Weights of a small mixture-of-experts language model, trained from scratch on English Wikipedia: 48 SwiGLU neurons an expert, 4418 steps.
Below are experts of layer 10 (counted from 0) of a mixture-of-experts language model. Rows are named router (the router's row for the expert) and show model dimensions 112-223. Each number is 500 + 40 x the weight over its row's rms, rounded and kept within 0 to 999. Numbers have three digits each.
After each expert's rows: a language model's description of what the expert responds to; "comes before" lists some tokens at least twice as common just after its tokens as in all text. This comes from a sample of Wikipedia text that the model never trained on. Tokens count by the router's weight.

# expert 13
router:466540531420551526522485528498473542502491509435513506557555459455463460516506498470557567512482465518539541558499585446457452449480437445570526442477482507522493536457481549500547443498463505565384528479475510542483514403511517457472481513462501412414437519498475533545462462475507538438538522487552473502492498554447567519463487507450
It responds to: Word-final plural and noun endings such as -s, -es, -ations, -ies, -ors, usually followed by of, in, and.
comes before: " of", " in", " and", ".", " were", " to"

# expert 26
router:594540538530460492477541498458468492514435506527542468541575502509494486499477571546453472482514536556504519468474522481494417480496553466546448495467454586539475497492474465572488430542469509574499460461561440459531531466493534527523452511435465492480416409545505570485537583556479427436532472472494562562536410513486518485543515461493
It responds to: Digits, letters and line breaks inside product or model codes, version numbers and infobox lists, e.g. Bluetooth 2.0, MP5, Xbox, A17DTR.
comes before: " |", "|", "C", ";", "}", "R"

# expert 8
router:551487550495467456538504556515516442514473501395508531510551464481527507502538488548501453546499535433469463511524493570539518565548480533468537474519542583529512453499508528475542505502466412452466487492532448515519531464526471470491419526450517485523558543504538528459537502461542472545589422584474528514578540476527461499441469435511
It responds to: Auxiliary verbs, conjunctions and prepositions such as or, has, are, is, with, for, often before the, been or not; also word-initial pieces like or-igins and Am-ong.
comes before: " the", " a", " been", " an", " not", " be"

# expert 25
router:496528457536549524455503495594469575511498453548581485498540413495470457478580576526483487428518543504488437518544543592535499473516421517490555537580448514500555508530520513514480490628480539461502460500518452449476460521529486474527485534470546473501549440461435513528513575485534425496502479526508553525421455509464548456506444544439
It responds to: The word as or because, and the capitals As, Mc, Mac, M that begin surnames or country codes in sports tables.
comes before: " |", " of", " a", " he", " to", " well"

# expert 33
router:557457513513443470479476458422528453482502540500521522499501503364461546481585575470489498518477530497518484483513561505454512479488576511466440518482495493520458540581466408521522462609507547509474485471445533490532560471511495493549480505485487537448557523462523508498527470492535506427512530502482511529476434544532482548524522546504
It responds to: Head nouns ending titles or names of works and places, like film, song, album, Park, Hall, and word endings like -ood, -ight.
comes before: ",", "s", ".", " of", "ing", "s,"

# expert 39
router:492545493412520501529515489476416507466519460443565494505486492569474542507534446473507491441524487559496509486480527513428542473502437568464557417552483559520442465550487514489504519487454548450576453531493485474457486465508477535489528536423561542493418449505585541548426552506517506537539572489444527540473528516495462468511551588497
It responds to: Punctuation and words around birth details and headings in biographies: (born, Born:, semicolons after native-script names, dates like 26 December, == markers.
comes before: "\n", " 197", " 196", " 198", " 195", " 194"

# expert 22
router:459439456435565496516507458567510556562519475474479529486490556521429501529489515497471572495544555424447428522445574479508486595500506461514522527542484507521468467481543490562461444518480530490539616514469492523514491490518542480496483543501501476501501482502482512515510470429468504463541508550498574503492454500510510462429536445521
It responds to: Opening stems of longer common words that continue with a suffix, such as class(ic), histor(ical), med(ical), compan(ies), art.
comes before: "ical", "ic", "ing", "ed", "es", "-"

# expert 63
router:499494523488455493512530510412531412516480447559538473531512497435536502548517506436493498512547557516490531521418525500530456506573501539529499465438473514498497504490532562518515488475467503466515442504456533502488558512494484498537506463498528536453553572558514496442589594518550530464483565483437449541501473492524487453512512495550
It responds to: Function words after verbs, mainly infinitive to (agreed to write, hard to erect), plus would, could, can, and, by.
comes before: " the", " be", " a", " to", " have", " his"

# expert 40
router:509537484442555492490538505488464520499478520381514517507473476519536494562470575525526553460488551470608443507485465482492506500471445548540564499469505483512457516527436482480502538537501505514485476437435505465544542508523523515534510517464520476479563559450537509465570511499431461577413469564537464467521471525421453511458505455542
It responds to: Final period, or a word piece ending in a period, that closes a sentence or list entry, such as Leipzig., engagements., 1952.
comes before: "\n", " The", " He", " In", " It", "-"

# expert 61
router:498501501495510437505463488445475461524497498528572516491509452543507549466471514500514532480556534449539558432432581441585541488498563549499469515481540487572499537488452491534495433529518536507489483520457566516506557447503579492501490441502502486508491550464498358510490510574516472488534517531595462538496482569518494496491570497504
It responds to: Country and chart words in music chart listings, such as US Billboard, UK, Album, Hot, plus capitals in organisation names.
comes before: " |", ")", ",", ";", "way", "\""

# expert 52
router:584476511500535476492495478519512545459452444491476544476574500468541473482556569453455477479475436499433506437558535481521443495420482545493511491419514516515525554448462484501544509525457498521428491501469549568494491506523462470468550508583518522404469549531460534493451432531519501457561441480495451535512556538531469482513491480494
It responds to: Whole or closing pieces of nouns such as character, film, song, album, role, critic, often in arts and fiction text.
comes before: " of", " in", " and", ".", " to", " for"

# expert 4
router:488508466487513482492495495534524430421528545413526477524564443410496447495562540537578566489441453544544513515535530520499488476499515542496494514423497516519505561504452418503489467539491529495468479508461532524534499413460564473488525473449482476433488535479565536524525462507487448466517483515496442500462481596513522495499555468439
It responds to: Head nouns of institution and place names ending a phrase, such as University, District, City, Department, plus governor, team, him.
comes before: ",", ".", " of", " and", " in", "'s"

# expert 17
router:513482518460536453522456477490536566482469535467474524515509563466535537516480529416529483445520479533510527493488586552496425466450552514501460485444490525497446449538442520581490488528484442510471431553465556581511475533513471419506524489469445473488444464497515496481524472493506453520559543572463532510472427493527455503532509555510
It responds to: Head nouns naming what an article is about, such as school, film, song, town, book, plus digits in years and dates.
comes before: "s", " of", ",", ".", "s,", " in"